Experts of a small language model: 4 picks a token, a shared expert of 64 neurons.
Below are experts of layer 4 (counted from 0) of a mixture-of-experts language model. Rows are named router (the router's row for the expert) and show model dimensions 160-319. Each number is 128 + 24 x the weight over its row's rms, rounded and kept within 0 to 255.
After each expert's rows: "gets" lists some tokens that make up at least twice as much of what it gets as of all text. This comes from a sample of Wikipedia text that the model never trained on. Tokens count by the router's weight.

# expert 29
router [141 115 126 124 139 137 130 140 116  95 145  63 148 108 122 166 119 145 120 112 137 160 157 158 116 142 102 119 101 149 167 185  78 155 115 138 134 124 146 120 104 137 129  95 159 146 108 103 148 118  86 149 141  88 144  95  93 126 142  91 150 117 140 190  89 136 113 121 144 148 148 107 119 110 132 132 146 125 155 135 114 113 151 132 163 184 141  89 157  73 137  97 109  87 102 124 128 137 107 175  98 136 133 120  86  50 149 136 122 113 167 142 121 137 127 102 155 115 125 105 140 136 128 163 144 167 128 110 134 119  97 115 126 151 126 103 134 155 110 126 139 106 139 141 120 166  96  90 175 120 171 119 148 143 119  96 137 111 128 169]
gets: " that", " U", "/", "%", " P", " 1"

# expert 18
router [149 145 151 115 111 133 105  95  88 121 130 153 157 125 126 156 123  82 127 102 136 170 100 105 132 109 122 142 153 114 155 144 111 112 130 115  95 137 108 134 106 180 122 122 164 123  93 154 161 138 112 138 124 105 116 124 155 156 158 147 154 118 120 138 130  89 152 123 150 127 195  97 129 191 197 115 122 111 131  97 143 163 157  95 111 113 136 132 148 116 138 150 119  98  99  91 134 100  99 165 126 120  91 149 110 154 133 173 137 100 155 123  84 114 157 141 159 101 171 124 137 142 136 134 118 149 144  93  95 110 103 121 139 131 119 142 132 130 147 144 103  57 112 152 157 142 102  86 131 125 130 170 149 145 142 137 123  82 120 151]
gets: ",", ":", ";", " -", " –", "),"

# expert 0
router [108 115 123 168 125 122 125 102 140  95 113 113 110 146 167 149 167 151 116  90 135  96 134 154 131 150 162 170 100 127 151 132 103 116 114 140 180 102  84  85 111 125 125 122 143  97 121 129 100  95 128 127 127  97 116 123 134 110 136  81 142 162 145 127 142 149 156 129 131 141 125 166 147  88 136  89  96 175 147 146  91 123  91 109 122 129 167 139 131 127 106 138 131 135 143 113 128 149 113 148 106 117 167 125  90 139 141 123 150 167 152 122 134 148  64 138 173 130 149  75 156 144 141 115 174 151 146 113 160 154  81 122 177 126 104 146 151 125 105 145 178 123 165 145 138 126 143 138 161 121 132 151 127 129 107 106 122 130 133 158]
gets: "ing", "s", "i", "in", "or", "ic"

# expert 33
router [ 96 125 132 137  90 179 140 154 103 112 130 104 133 134 126 171 146 122 123 125 152 184 126 163 125 148 150 176 162 129 134 145 127 122 141  97 131 141 132  84 134 154 108 113 183 107 130 144 104 123 132 145 119 114 114 123 101 156 136 101 151 165 141 114 114 121 169 146 119 123 130 132 111  75 128 122 111 154 159  90 162  88 119 114 145 149 119  76 105 142 110 116  97  99  86 109 157 154 105 158 126 122 149 135  83 125 143 118 168 134 144 131 124 146 129 111 112 148 109  99 113 156 121 151 171 166 202  95 102 117 125 105 141 147  92 135 162 121 116 135 173 138 139 111 134 125 125 123 136 162 137 189 129 172 134 119 137 106 112 141]
gets: " the", ")", " also", " in", "in", "'s"

# expert 32
router [140 120 111  94 177 137 160 137  76 145 126  91  78  99 155 111 126 156  94 120 144 131 109 154  92 160 158  87 117 131 140  94 100 141 129 103 162  99 127 163 117 103 119 106 153 109 115  99 107 141 134 133 127 155 116 112 105 140 150 131 113 128 102 172 145  99  97 154 105 158 122 103 150 122 140 130 129  87 133 111 137 146 139 138 118 142 142 141 103  95 122 109 150 125 132 112 137 151 145 112 111 110  79 128 125 105 126 155 141 106 162 134 114 131 148 143 162 150  94 158  93 143 152 114 144 137 147 108 101 158  91 128 136 117 100 105 125 142 133 109 124 120 130 117 115 110 120 115 158 172 147 144 184 153 137 131 133  67 136 113]
gets: "th", " first", " one", "st", " only", " second"

# expert 54
router [110 121  76 136 114 180 156 163 106 130 161 134  88  94 133 113 165 106  96 117  89 158 133 113 119 134 141 103 140 125 125  97 144 145 132 111 195 118  90  53 107 145 117  73 176 113 117 153 132 107  98 133 131 111 161 117 102 141 120  98 119  96 129 126  97  93 127 130 130 154 111 114 162 147 112 108  90 164 130 128 142 133 105 118  82 131 117 129  69 131  98 105 145 139 135 150 127 124 139  97 115 117 155 138 114 120 112 108 142 109 102 120 162 144 136 102 146 136 138  91 103 166 165 130 154 179 141 108 140 117 109 103 155 143  75 113 124 155 147 127 161 121 144  75 128 101  74 118 104 129 152 166  91 145 141 138 128 130 111 141]
gets: ")", "\"", "%", "'", "4", "1"

# expert 14
router [141 127 126 130 170 133 119 113  99 118  93 128  99 107 118 165 151 138 151 111 135 148 136 158 124 130  85 130 138  96 133  97 120 111 141 153 121 124 128  91 150 186 125 100 134  88  82 131 135 139  91 120 163 147 161 116  96 109 138 124 162 128 178 142 150 117 151 149 112 134 129 132 136 127 123 106 113 107 141 142 161 105 145 117 148 170 141 129 167 130 118 134 153 109 116 121 119  74 151 144 113  96  87 145 126  78 148 115 159 108 134 122 136 178 177 164 118 117 190 109 117 145 123 125 117  87 148 110 105 152 125 146 140 135 140  95 125 139 145 131 162 101 103 161 131 127 146 134 216 139 137 113 148 178 143 139 164 106 108 190]
gets: " 1", " 2", " 3", " 0", " 4", " in"

# expert 52
router [162 137 106 141 197 121  95 147 132  87 101 133 110 140 105 155 111 148 152 158 156 116 165 162 128 111  96  67 123 100 123 178 124 138  95 147 152 130 125  92 141 158 164 112 129 123 118 121 158 142 117 123 123 125 112 136 119 123 134 114 116 151 135 143 166 159 148 137 135 106 143 170 110 142 140 128 144  93 116 149 116 112 124 102 135 158 156 163 141 153 132  95 134 133 129 157 134 130 119 173 142 140 113  87 134 131 135 104 114 144 135  99  81 141 140 108 114  95 182 130 129 148 121 143  79 125 152 140 119 139 121 125 126 135 147  94 146 121 167 129 167  70 122 151 148 132  93 139 152 132 138 111 172 105 108 109  98 150 104 127]
gets: " 0", " 1", " 2", " 3", " 5", " 6"

# expert 59
router [100 125 147 116 121 184 150 155 100 125 119 127  97 121 116 141 114 136  86 138 140 152 119 151 126 165 142 157 125 159 161 151 116 145  83 140 144 101 104 112 109 126 108 107 143 121 128 134 111 113 142 171 161  92  92 100 160 178 146 127 156 170  99 131 130 133 155 108 108 113 125 184 144  97 135 114 127 142 115 150 158 121 174 105 154 150 118 104 159  92 129 128 135 126 119 124 148 132  98 126 110 122 146 123  87  75 164 124 169 120 137 137 161 169 134 127 167 113 130 120 121 161 104 134 163 115 140 113 126 114 105 102 170 144  45 131 179 189  88 156 151 130  76 115 167 122 128 117 107 148 184 175 142 156 134 104 128  81 101 154]
gets: "ing", "ed", "s", "al", "or", "ant"

# expert 49
router [106 145 145 109 139 166 174 130 153 133 119 113 102 140 129 161 129 108  82  75 108 155 117 145 169 124 137 155 121 136 123 135 160 106 128 140 137 100 150  97 123 150  97 138 165 105 118  96 132  45 142 115 148 136 182  96 140 103 159 117 145 128 153 135 145 138 158 151 107 143 146 147  78  94 122 137  76 154 176 111 158 110 143 108 120 144 136 131 129 118 108  60 148 125 101 138 126 141 113 163 110 105 121 144 120 121 144 147 102  97 159 126 164 134 128 133 153 167 156 108 112 127 150  93 151  85 143 112 126 143 108 119 156 139 119  99 118 143 113 157 195 117 102 103 121 147 145 136 121 105 130 138 180 125 128 140 127  78 125 139]
gets: " and", " or", " which", "us", " also", " who"

# expert 19
router [163 123 173 106 117 114  94 146 141 134 141 115 175 128 116 178  95 132 141 108 123 138  84 145 162 125 145 142 147 132 139 107 127 160 134 133 127 127 102 132 149 141 106 105 123  89 107 150 140 128 147 127 131  97 146 135 150 112 135 137 106 132 115 119 143 135 108 139 136 143 141 115 132  88 167 100 116 131 121 125 116 126 127 139 123 128 173 124 144  98 107 151 150  98 125 123 103 153 116 168 112 126 129 164  76 111 157  98 125  99 114 124  92 102  98 135 122 121 189 109 151 145 158 120 148 119 110 126 144 127  98 125 155 161  70 129 150 161  93 149 147 121 105 156 127 154 128  81 145 124 108 129 173 194 157 161  61 110 122 117]
gets: " and", " of", " to", " as", " by", " with"

# expert 3
router [ 98 113 124 161 140 149 154 147 108 139 137 122 114  98 109 134 182 116 121 109 167 162 120 127 123 150 140 140 124 144 124 122 121 130 136 140 182 106  83 116 137 149 114 148 113 118 120 157 126 114 116 106  90 134 100 126  98 152 131  97 122 134 142 119 117 125 138 145 127 137 145 118 164 117 122 111 107 144 164  97 139 114 137 152 103 150 180 136 117  98 150 115 121 135  76 111 131  86 130 127 112 119 137 158  96  97 139 149 132  96 113 130 112 163 117 105 124 115 144  84 121 115 136 119 115 130 176  81 127 137 119 137 175 136 130 171 181 141  92 165 160 139  93 106 138 133 115 125 124 110 163 160 163 148 143 133 148  96  91 163]
gets: "1", "2", "4", "3", "5", "6"

# expert 12
router [ 93  91  52 143 161 127 133 121  98 110 114 108 139 111 111 155 124 102 100 112 145 175 105 101 175 194 140 117  95 157 171 113  58 125 134 136 148 127 119  96  80 119 112 118 168 115 124 125 134 151  87 126 127  67 118 154 111 162 144 118 121 104 159 134 137 105 157 115 102 110 117 138 150 161 104  88 114 108 165  89 144 154 103 123 116 110 122 142 144 107  85  91 142  95 119  94  96 159 107 147 115 122  99 149 109 114 164 145 157 127 155 146 169 133 111 111 169 154 131  68 119 129 124 138 124 125 119  88 175 160 122 123 151 150  89 104 141 144 125 122 156 125 143 128 131 112 109  92 121 125 111 126 136 131 157 117 140 110 118 141]
gets: ".", "°", "′", ")", "″", " he"

# expert 2
router [122 119  70  91 140 132 135 166  91 121 131 124 126 130 151 123 143 123 124  91 146 159 160 129 139 169 112 116 136 148 152 141  80 114 111 136 158 129 111 102 154 113 145 125 135 101 167 125 130 110 135 121 148 136 109 122 152 142 149 122 144 108 127 117 150 109 151 140 110 124 104 153 121  92 125 107 129 113 145 126 145  97 161  86 111 156 121 111 129 121 112 102 148 114 106 110 118 113 163 117 118 132 113 165  58  72 172 136 137  89 162 112 120 151 104 125 126 129 123  89 113 146 165 120 174 136 140  98 136 114 109  94 172 104 113 111 155 146  97 138 191 135 140  97 121 166  92  91 101 146 138 181 118 120 159 136 171  85 121 163]
gets: ",", " |", " R", " 2", " he", " him"

# expert 1
router [124 129  97  98 126 108  72 120 143 130  98 105 148 121 107 141 141 129 124 136 138 118 163 125 157 146  90 132 139 143  92 141 113 133 120 151 130 105 110 133 117 135 156 137 161  98  86 108 113 155 114 153 110 117 171 126 139 141 147 126  90 149 123 137 160 123 103 130  96 117 124 166 123 103 189  97 111 164 148 119  64 183 123 125 105 173 134 104 112 131 116  54 133  60 128 161 135 116 141 100 101 148 140 161  99 133 149 119 115 150 125 151 128 121 157  88 146 128 122 120 103 132 130 107 128 188 119  91 122 148  82 131 142 138 105 148 120 129 159 132 145 135 108 132 151 140 114 152 147 115 100 162 115 133 126 138 121  82 135 192]
gets: ".", " that", ").", " /", ";", "\"."

# expert 16
router [129 123  90 111 162 173 153 108 117 143 137  88 120  91 133 126 159 151 156 104 121 171  74 128 126 174 112 120 134 129 142 116 138  86 131 140 136 123 103  95 110 151  98 110 118 118 135 121 116 139  87 160 117 109 105 102 159 102 129 128  99 105 137 121 162 141 135 160 136 182 101 124 122  82 121  78 121 142 139 120 140 129 161 106 130 168  94 130 120 123 155  83 139 119  79 128 134  93 134 115  99 121 100 121 104 122 128 130 147  79 183 130 160 158 124 101 155 151 117 108 104 111 117 138 136 169 139 117 132 138 108 129 137 135 118  85 128 175 103 149 169 131 146 162 118 137 103 111 154 117 107 168 129 147 122 121 107  83  85 138]
gets: " B", " W", " R", " T", " D", " M"

# expert 60
router [123 148 124 152 135 127 125 153 173 130 157  85 113 112 128 130 174  75  71 135 115 116 140 103 150 126  70  72 172 159 101 159 107  96  99  94 127 118 102 107 142 142 131 109  71 112 102 128 124  77  94  97 144 128 111 102 143 116 124 144 129 105 106 126 182 151 110 129 132 122 141 107 146 163 167 121 128 165 150  78 113 138 155 126 136 103 137  96 129 119 120 133 139 175 107 132 170 111 159 160 155 130 143 136 116  90 137  53 128  63 138 128 145 135 125 124 127 152 137 147 125 140 154 138 167 134 105  99 160 138 135 104 123 142 131 118 140 150 125 153  87 143  96 144 135 128 131 144 124 119 124 151 125 134 144  88  96  88 124  92]
gets: "\n", "==", "===", " \"", " ==", " ==="

# expert 36
router [132 146 138 140 143 136 128  87 114 135  91 120 107 104 129  53 148 152 113 110 161 117  78 124 121 156 149 150 137 111  91 103 125 155 129 155 126 111 131 123 121 138 155 137 108 111 125 111 103 143 138 135 119  92 149 156 144  87 148  97 151 131 132 131 169  72 137 103 111  99 163  97 135 126 138  94  97  82 115  91 136 129 138 114 111 101 126  89 172 148 128 140 119 125 145 139 150 117 121 177  95 127 106 133 117 116 144 152 144 115 157 118 131 146  84 168 107 129 151 105 157 149 145 160 120 134 141 117  91 144 124 117 122 162 130  83 109 156 143 124 167 135 103 122 157 156 129 128 149 128 113 108 147 174 149 111 101 171 110 130]
gets: " |", "|", "=", " at", " born", " —;"

# expert 25
router [ 87 158 141 131 118 134 132 140  94 109 119 125 108 104 137 149 120  79 126 137  98 160 114 151 151 142 162 141 140 145 163 153 112 108 122 105 174 120 119 116  95 142 128 104 134 124 101 138 127 119 141 107 118 115 141 138 102 104 166  91 109 152 115 106 130  98 146 120 140 133 144 101 116  73 127  78 139 116 148 108 159 102 146 105 110 137 141 123 113 109  95  91 165 148 173 111 125 103 120  83  93 128 120 134  98 140 139 135 157 119 133 138 107 130  56 121 195 176 120 122 166  93 144 139 172 117 149 121 131 141 104 123 170 139 116 130 131 160  80  98 160 140 127 114 118 150 149 106 104 121 176 131 159 144 155 178 152 107 125 193]
gets: "s", "1", "2", "a", "i", "0"

# expert 39
router [110 119 125 126 157 129 134 117 111 117 120 129 108 111 162 141 160 119 102  47 141 173 105 140 183 177 107 137 104 171 177 148  82 138  99 143 164 113 136 102 105 148 154 134 148 136 131 128 105 121 128 159 140 105 152  85 139 147 140 138 127 142 143 155 124  91 156 157 148 155 128 136 109 111 114 112 100 109 146 119 118 146 114 125 141 169 112 125 105 111  93 121 141 132  95 132 113 149  94 142 147  66 119 145 126 149 149 123 128  93 156 153 139 127 110 109 150 135 140  88 118 186 117 125 183 122 128 101  95  88 120 122 125 134 133 105 144 175  99 130 168 130  89 122 190 145 105 108 125  84 140 139 131 138 114 119  97 127 159 152]
gets: "an", "ers", " 0", " the", " 2", "er"

# expert 48
router [115  74 112 159 132 138 140 107 112  80 124 148  95 132 148 133 185 116 131  65 131 139 127 168 143 152  89 159  93 154 115 168 102 122 144 133 198 118 135 152  60 131 134  91 146 108  98 136 106 127 141 125 129 109 154 160 130 141 132  90 120  92 116  92 108 138 174 128 122 152 133 128 134  87 134 119 126  98 141  95 120 126  94 122  70 139 127 118  96 132 132 124 160 133 122 116 122  92 151 131 103  96  99 146 116 160 117 104 139 119 165 171 139 144 117 113 153 139 109  93 154 152 120 140 137 133 186 150 131 142  98 147 162 149 112 119 164 134 127 136 144 116 111 124 119 125 104 145 173 106 132 168 127 103 180 168 102 129  99 150]
gets: "on", " John", " David", " Tom", " William", " Michael"

# expert 11
router [111 139 141 154 139 167  96 120 126 141 131 135 121 142 135 137 143 137 124 114 123 155  71 121 154 183 119 125  89 163 150 116 117  78 132  96 131 139  90 110 116 132 147 105 168 127 143 117 143 142 114 139 127 125  96 117 120 130 128 109 123 134 145 101 146 124 133 107 190 143 155 122 159 123 116 155 122  78 138 108 177  78 127 127 151 148 113 139 105 163 101 160 158 101  87 130 116  90  75 142 112 136 118 148  84 117 139 143 133 110 103  97 102 149  92 131 163 125 116  85 159 109 136 137 149 129 118  81 143  97 140 136 124 167  82 133 172 122 119 132 109 102 102 152 136 144 139 147 128  93 147 151 140  96 159 142 114  44 121 135]
gets: "-", ":", "'s", "–", " 3", "'"

# expert 63
router [139 148  92 106 116 111 180 144 110  96  88 114 142 128  83 161 108  50  80 102 126 183 167 101 104 167 125 104 109 149 105 169  90 132 133 161 126 121  92  84 135  95 126 128 130 131 120 103 132 129 119 112 118 120 109 124 124 126 146 101 138 127 148 114 124 126 126 138  92 131 155 119 125 117 158 159 126 140 152 117 130  97 133 141 136 139 133  95 140  95 115 140 147 128 139 134 144 135 124 153 128 134  98 137 120  76 133  86 151  79 122 161  85 118  87  96 120 160 136  89 140 142 128 139 175 118 127 134 129 126 123 131 153 118 118  93 138 161 106 114 135 108 128 145 167 125 119 134 126  99 122 168 154 121 107 108  95 117 115 132]
gets: " (", " he", " \"", " his", " it", " He"

# expert 56
router [ 86 100 130 136 133 123 149 101 110 116 125 107 113 114 141 176 193 135 113  88 115 136 104 127 137 119 143 131 136 143 160 115 111 129  98 110 150 118  99 116 106  99  90 112 151 115 117 148 118 176 130 103 129 108 177 145 115 110 158 106 128 136 140 137 124 115 159 147 126  91 146 122 127  70 138 111 112  95 113 122 118 130 105 137  97 156 107  76 116  80 127 133 162 144 130 131 122 102 143 162  87 104  73 141 118 116 134 112 140  88 124 138 134 130 139 120 159 146 161 117 120 140 127 165 137 127 148 123 112 153 117 111 150 143 116 140 132 142 111 115 135 100 151  82 156 133 101 130 142 143 115 137 153 104 182 154 154  94  77 145]
gets: "h", "el", "e", "b", "ie", " l"

# expert 38
router [177  84 133  92 161 145 163 118 128 167  90 139 134 120 130 121  88 130 153 128 144  98  83  99 118 133 132 126 151 132 121 174 126 105 134 113 128 116 110 144 131 142 139 143 128  89  98 165 130 147 121  93 115 150  89 117 143 128 150 129 133 150  94 127 173 150 141 135 143 147 153 121 120 123 109 132 144  98 131  97  92  87 165 125 150 126 163 132 107  99  81 110 163  90 141 100 153 116 147 144 122 115  71 148 115 114 169 162 166 127 140 135 115 179 145 146  97 132 168 107 120 106  99 129 136 103 120 145  96 153 127 109 127 145 121 135 164 140 177 152  98 132 111 133 153 173 122 102 165 128 145 141 112 173 161 171 148 114 103 139]
gets: " was", " is", " to", " as", " with", " are"

# expert 8
router [118 106 101 139 118 127 136 146 102  90 121 132 123 102 158 117 144 114 109 120 135 134 147 147 153 142 102 129 117 149 157 168 111 137 113 131 130  82 129 120 133 149 124 109 125 100 143 179 130 136 126 123 129 159 115 137 140 115 143 103 132 136 137 115 145 148 144 195 118 145 141 128 175  99 115 117 138 153 157 132 127 142 118 129 133 180 128 108 113  77 101  84 164 125 128 147 130 128  95 188 107 129 118 144 113 113 116 137 129  97 111 154 135 170 133 118 136 140 164  93 149 165 107 139 173 145 149 135 101 110 155 120 147 131  80 144 166 161  93 146 162 167 113 138 149 151 104 103 115 139 110 163 183 136 166 146 139  82 120 152]
gets: " and", ":", " 4", " un", " 12", " 5"

# expert 9
router [103  70  92  59 132 110 116 123 129 115 127 121 129 128 114 125 160  87 129 106 143 136 121 160 159 129 104 150 143 128 130 128  93  96 112 124 132 116 111  80 127 169 136  88 148  95 114 159 100 167 121  92 152 144 152 109  84 137 142  93 108 116 145 156 118 147 145  92 142 126 136 110  93 111 156 101  75 107 144 119 109 121 165 132 137 142 114 124 151 127 127 107 125 147 101 139 183 111 128 109 121 114 137 151 111 148 152 142 166  99 137 155 128 142 124  93 159 136 155  89 131 133  99  92 152 163 155 103 149 151 107 129 140 178  72 116 167 160 114 153 131 117 144  84 136 136 138 123 134 139  81 151 159 150 124 158 143 115  75 140]
gets: " ", " 0", " it", "6", "000", " —"

# expert 13
router [143 137  90 135 120 182 121 157  94  99 121 143  72 109 148 156 161  65 101 128  94 173 143 107 126 127 123 128 109 116 127 131 113 119 125 118 146  82 101 104 132 125  89 105 138 115 118 115 138  91  87 147 131 103 143 129  92 189 118 126 142 138 139 123 101  87 130 136 147 135 119 172 144 135 118  99 118 149 184 123 118 131 147 113 145 150  85  87  85 100 122 122 175 120 124 103 171 116 121 137 138  67 139 142 104 158  93 134 153  96 139 135 107 139 137 158 142 121 111  96 133 101 139 127 132 147 139 133 150 138 109 114 120 112 109 126 169 118 159 156 162 110 135 167 131 158 114 103  91 117 182 131 128 176 155 137 131 130  95 139]
gets: ")", " (", " \"", "\"", " in", "'"

# expert 7
router [101  90 134 142 167 168 135 119 108 125 152 130  95 160 108 123 185 151 124 143 126 125  96 129 147 169 112 143 121 148 138 106 145 108 113 107 130 148 109  87 119 164 156 122 184 125 128 144 122 138 105 170 133 128 104 154  93 107 117  94 141 141 167 125 143 130 119 125 156 143 166 109 143 100 107 143 157  98 150 123 172 110 119 150 152 177 141 140 112 102 102 127 159 115 111 121 153 107 155 137 110 101 118 158 110 136 124  90 113 133 132 155 146 132  85 160 139 139 124  77 120 123 112 139 118 141 144  68 140 114 122 127 161 182 100 115 153 109 118 154 150  91 114 123 121 138 129 145 139 140 165 139 161 100  89 142 117  81  96 136]
gets: "-", "–", " and", "|", "/", " -"

# expert 44
router [ 86 126 112 151 123 139  96 145 120 155 151 127 152 131 153 136 188 138 144  90 119 161 130 157 155 152 101 132 127 136 149 131 109 141 104 127 148 104 122 113  88 153 126 109 190 109 108 150 137 140 135 133 142  70 111 123 123 151 141  58 159 181 120 110 131 113 149 166 146  76 134 111 137 120 158 112 106 132 124 139 124 104 180 103  98 171 132  77 123  82 139 107 145 136 138 107 130 132 112 152  99  98 133 134 111 118 156 113 117 121 136 114 147 148 145 140 167 157 143  78 111 136 185 112 180 119 125 114  81 160 128 110 114 133 122 152 137 106 106 121 138 103  93 119 122 109 146 126 122 126 152 158 148 147 146 120 131 106  82 119]
gets: "er", "i", "ed", "us", "00", "t"

# expert 62
router [145 129 133 149 115 137 127 108 105 156 127 124 133 114 117 117 160 123 130 151 135 151  82 158 142 119 137 159 142 113 144 100 108 153 121 131 165 121 105 102  89 102 128 123  89  87 109 124 136 143 141 110 173 140 130 132  95 162 140 128 193 127 132 134 144 126 137 122 133 120 125 157 115 113 186 103 124 105 124 143 135 136 131 142 105 114 154 138 131 138 138 163 186 108 147 132 126 100 119 185 130 125  85 159  92 151 109 110 119 156 123 128  95 210 143 140 113 109 154 115 136 133 143 113 150 136 143 110 102 117 136 107 136 151 119 116 176 117 127 133 155 132 109 187 118 136 113  94 147 128 102 117 109 182 149 147 114 166 140 102]
gets: " of", " in", " to", " on", " for", " at"

# expert 24
router [125 136 110 160 136 127 140 133 139  97 149 109 155 138 114 161 100 144 145  63 126 150 158 144 168 152 127 123 108 134 105 126 121 113  81 114 102 119 124 151 132  98 118 143 100 123 101  99 147 135 111 138 149 113 141  85 160 134  96  89 158 123 139 106 122 138 110 138 159 132 140 125 159 130  94 163 115 174 183 144 188 175 126 114 136 130 143 127 109 129 124 143 125 119 155 148 154 137 128 108 102 123 121 141 114 137 146 151 129 105 148 127 118 141  74 118 156 172 122 119 111  97 125 136 159 152 128 119 137 132 136 116 120 143 131 100 187 177 108 123 148 103 157 121 105 136 127 127 116 149 151 128 164 102 186 159 126 131 137 104]
gets: "\n", "\n ", " H", " re", " while", " O"

# expert 23
router [128 156 131  76 148 131 127 115 103 124 145 125 144 159 202 113  77  99 115 107 171 145 127 107  84 137 135 131 142 127 152 135  41 156 107  89 156 143 107 115 120 111 127  97  85 130 130 112 140 112 129 174 119 121 106 129 135 123 124 161 123 111 141 105 126 125 131 137 140 123 125  96 137  96 124 136 118  95 146 132 120 125 117 138 111 119 109 127 130 154 110 158 147 137 119 149 143 162 154 105 132  90 128 129 110 116 124 139 141 130 144 149  93 107 123 182 152 143 147 120 159 186 127 171 192 127 157 126 119 121 105 128  94 134  84 147 132  96  82 148 102 146 155 111 153 123 142 150 106 127 125 119 106 119 133 139 111 111 145 190]
gets: " the", " =", " an", " first", " The", " a"

# expert 5
router [173 120 110 146 164 129 139 113 123 117 166 134 138 110 148  79 137 121 114  85 153 155 130 119  88 116 165  79 152 130 153 139  72 132 168 127 161 124 147  65 136 114 115 109 135 102 141 127 127  93 116 143 108  95 134 144 117 142 143 137 125 115 125  77 149  79  86 121 118  97 165 109 153 125 118 140 123 139 134 141 184 127 160 122  91 136 131 141 186 116 118 150 151 140 125 159 175 163 159 124 123 102 119 115 129 147 148 107 144 115 148 134  98 147 136 156 172 157 109 126 138 116 110 131 141 160 105 126 122 159 100 107 102 114 140 124 119 135 110 134 117 122 103 134 168 149 130 111 168 110  99 120 134 154 114 147 102 135 117 142]
gets: " the", " a", " The", "'s", "The", " an"

# expert 55
router [129 167 139 141 151 128 121 106 131 121  87 144  94 113 120 105 141 114 142 130 150 104  98 111 107 111 109 131 127 117 103 118 131 155 135 157 119 117 119 136 119 122 124 112 104 111 151 154 141 119 140 116 138  79 127 113 170 139 140 128 143 140 142 120 177 112  89  99 119 118 185 112 170 124 152 115 137 125 141  88 138 145 117  97  98 113 135 103 169 103 132 133 108 137 124 105 105 111 125 157 130  87 111 145 111  92 172 151 161 118 146 139 147 128  69 184 143 122 103 104 180 121 134 157 125 183 163 126  68 125 121  59 110 155 108 113  89 149 139 134 168 140 125  88 155 168 132 138 126 101 103 127 166 188 154  98 115 149 120 103]
gets: " |", "|", ";", "\n ", " —;", ");"

# expert 28
router [107 117 142 155 124 135 164 182 109 116 126 122 124 119 118 126 137 101 129  93 119 145 134 138 116 152 140  95 108 160 120 155 104  92 137 147 138 124 102  83 128 128 138  90 175  99 109 135 125 103 109 151 116 114 128 126 139 121 156 122 133 166 104 128  91 135 150 139 115 117 122 139  94 129 107 152 105 152 123 151 157 113 141 110 140 120 121 113 143 117 126  95 146 113 137  63 132 163 161 114 121 169 142 150 121 127 135  74 102 142 132 141  76 109 143 126 118 112 151 118 135 118 118 125 162 130 143  92 113 166 116 140  97 120 101 141  86 118  94 109 124 108 140 110 154 117  98  83  94 166 108 159 140 156 127 144 143 134 117 180]
gets: " (", "–", " ", "/", " /", "("

# expert 17
router [ 84  97 166  92 130 158 119 124 121 145 165 135 130 121 102 130 161  93 109  98 146 157 128 106 166 159 140 126 155 149 170 155  80 123 129 106 129 127 125 121  94 178 121 134 138 122 107 168 136 136 119 173 102  87 141 106 164 139 140 121 166 138 163 107 109  83 141 137 132 142 140 105 135 158 152 158 102 148 143 148 143 133 186 118  87 161 151 123 147 107 113 134 125 154 136 114 110 162 125 141  91 121  68 136 133 128 130 118 155 124 168 117 100 174 136 131 156 139 166 112 146  97 130 114 144 134 167 126 114 141  63 125 106  91 181 164  96 140 132 134 148  91 133 151 146 160  89 133 139 160 150 171 159 135 164 163 113  72 104 125]
gets: ",", " a", "),", " –", " A", " an"

# expert 34
router [141 172  99 155 141 109 156 154 117 124 164  94 130 118 144 166 141 103 133 127 132 147 142 115 155 141  54 102 129 134  89 150 113 117  89  85 108 128 106 147 125 134 135 150  75 121  98 123 134 109  97 150 153 124 120  67 148 132 133 128 173  98 136 100 122 117 114 123 135 122 144 148 140 176 142 136  69 171 173 125 151 129 123 120 141 128 134 109  97 163 122 148 122 137 130 117 171 117 137 112 108 140 129 164 132 124 169 154 138 129 135 123 112 165  84 130 129 171 126 120 142 107 134 172 112 182 152 127 127 130 129  97 118 134 130 109 157 168 129 144 117  87 153 112 124 122 134 151 137 151 157 154 142  98 129 151 127 138 138 125]
gets: "\n", ".", " (", "==", "′", "\n "

# expert 43
router [117 108 117 125 133 179  81 124 111 136  84 141 130 138 133  75 127 105 211 121 122  91 133 105 172 145 118 114 158 141 187 147  76 115 114 134 147 100 126  96 120 146 114  85 122 101 130 134 158 100 134 163 133 138 121  94 132 124 125 158 128 170 123 118 159 151 117 139 117 123 109 122 132 165 103 182 115  92 152 144 152 132 166  98 116 149 184 119 107 162 141  80 153 101 129 127 166 120 172 149  97 128 139 143 108 102 140 139 132 145 173 132 142 151 138 151 124 150 117 126 138 136 112 157 117 140 135 122 113 154 144 156 131 137 145 133 139 121 157 146 124 140 129 124 138 131 131 146 114 139 127 124 136 193 145 145 140 130 115 135]
gets: " was", " is", " were", " are", " be", " had"